Weights of a small mixture-of-experts language model, trained from scratch on English Wikipedia.
Experts: 80 experts in each of 12 layers, 64 GELU neurons an expert, 6 picks a token, a sigmoid router.
Below are experts of layer 7 (counted from 0) of a mixture-of-experts language model. Rows are named router (the router's row for the expert) and show model dimensions 192-287. Each number is 128 + 32 x the weight over its row's rms, rounded and kept within 0 to 255. Numbers have three digits each.
Before each expert's rows: "comes before" lists some tokens at least twice as common just after its tokens as in all text. This comes from a sample of Wikipedia text that the model never trained on. Tokens count by the router's weight.

# expert 9
comes before: "\n", ":", ": ", "=", "\n\n", "°"
router:117108147174068090103133144126080195119135109151070126143098122113134114123177139206147138105132180070133113146195128151121074155094141097115123119080113062122158147106125090144114120131085124094122128168179187117150099128171139121157078103089106178134139138141136058091117079146132144149

# expert 0
comes before: "\n", "\n\n", "1", "The", "| ", "|"
router:092156156100107140145128108143125114088058147094168133167121079166158121139183134149124119083045145134111091135169108144135142108186207063139076140096154121074069118097099082145152092125199095081140141131136176099091211156134164120135077096130142142122123125135174147180086109092099204071

# expert 58
comes before: "\n\n", "\n", " The", " He", "0", " In "
router:130138136161124153118097164148127164151060116125116132134173098118077104169144187191196127137169141106065169117185116181108139125144114130116107147085075157121108131086101108182145116129101102097105118124151174138154188096138157131180107118124076113120078158052178115111106108157134167093

# expert 76
comes before: "\n", "1", "==", "The", "=", "2"
router:126142137118094131115105171105093132072115150132152145159141113136147126158159213133149177127175137085160141127175206147171075126119135101165095086121070116123116108092083096131121105125101097125078096173152162154127151108130127114166114104138136163100140153066198117092115089118134138098

# expert 53
comes before: "\n\n", "The", "\n", "==", "===", "="
router:125128193088096127160161117135134143090097088113126135206135120135159158126181165181144121111164143075106121176171108136160115159129181128172128110088084070125101140147077081132133122095122096098094140100144139131189173136151147125153133082159089190153082122084169055144126118152130222139

# expert 36
comes before: "\n", ".", "| ", " |", "–", "; "
router:092133158127136149115124092173181103147090128135146118211166136096175169170138123184159164149138137106119131185197149109129053125169164120121062159109058040108127150132111084129128107114136132085099145160152155063105203086153152110132092143110098134127107084103198101177131097093118182122

# expert 38
comes before: "1", "2", "3", "0", "4", "6"
router:177206114174123137146131140063068167118055133070157182184099084172136173114130181189116074127138113129088139140144092105115168133105160106132143125140077116135087149203135130136154088131135135124212168114103153140105181166159089139151147120113125184147119183102149163113119110186117102085

# expert 69
comes before: "\n\n", " The", "1", " He", " In ", " In"
router:163116148145103177129137197118161154125099157075130155144107165147129126123084133199155110103168152091148133174100104172159181090115171139133126120114057128128109119142137151127148135142076092133104147115115164156230159109171112213166110117149140129112058142127139101118113117178125130085

# expert 43
comes before: ".", ",", ", ", ")", "–", ", the"
router:151113145161088130105118093128145125161091115143154133100089146108110122113132120181121086145153148076105125166120118123149144164187162088212132100128075107085110128133134080122139141106087132158118098160113158122142174074172174135175061106099129161131141137085156122129076088093110129134

# expert 22
comes before: ".", ", ", "–", ")", "2", ","
router:109130138110133143121117147111126094116091084084118165128139095101120134144156190155156129159151133077085122078179190161136144218139167094138125112157082129092057083099153095145159084103092058169112104131164137095170144059161163155176094147120174134114109147099146134089073091082141135134

# expert 45
comes before: "\n", ".", ",", " and", " (", " in "
router:109116149128121112103123100095105099114096116162088169143115100110116135143134144144122115173145131066150083101128128132153130156111133126184106083172018126096100133133116095119152139128104102107158130165165121168161188125168118126115132138104167163110115148081153135148109074097122135158

# expert 52
comes before: "\n\n", " The", " He", " In ", " In", " This"
router:119155134120114181118119154090119125127084143163167142124112148129138120117177152133111128187173090133111136143207104127098078100125178143146109149107057128122124144136170146144094189134081100114114161117143163110160141115128149190137079135161108166094080152147190164172127111158150139121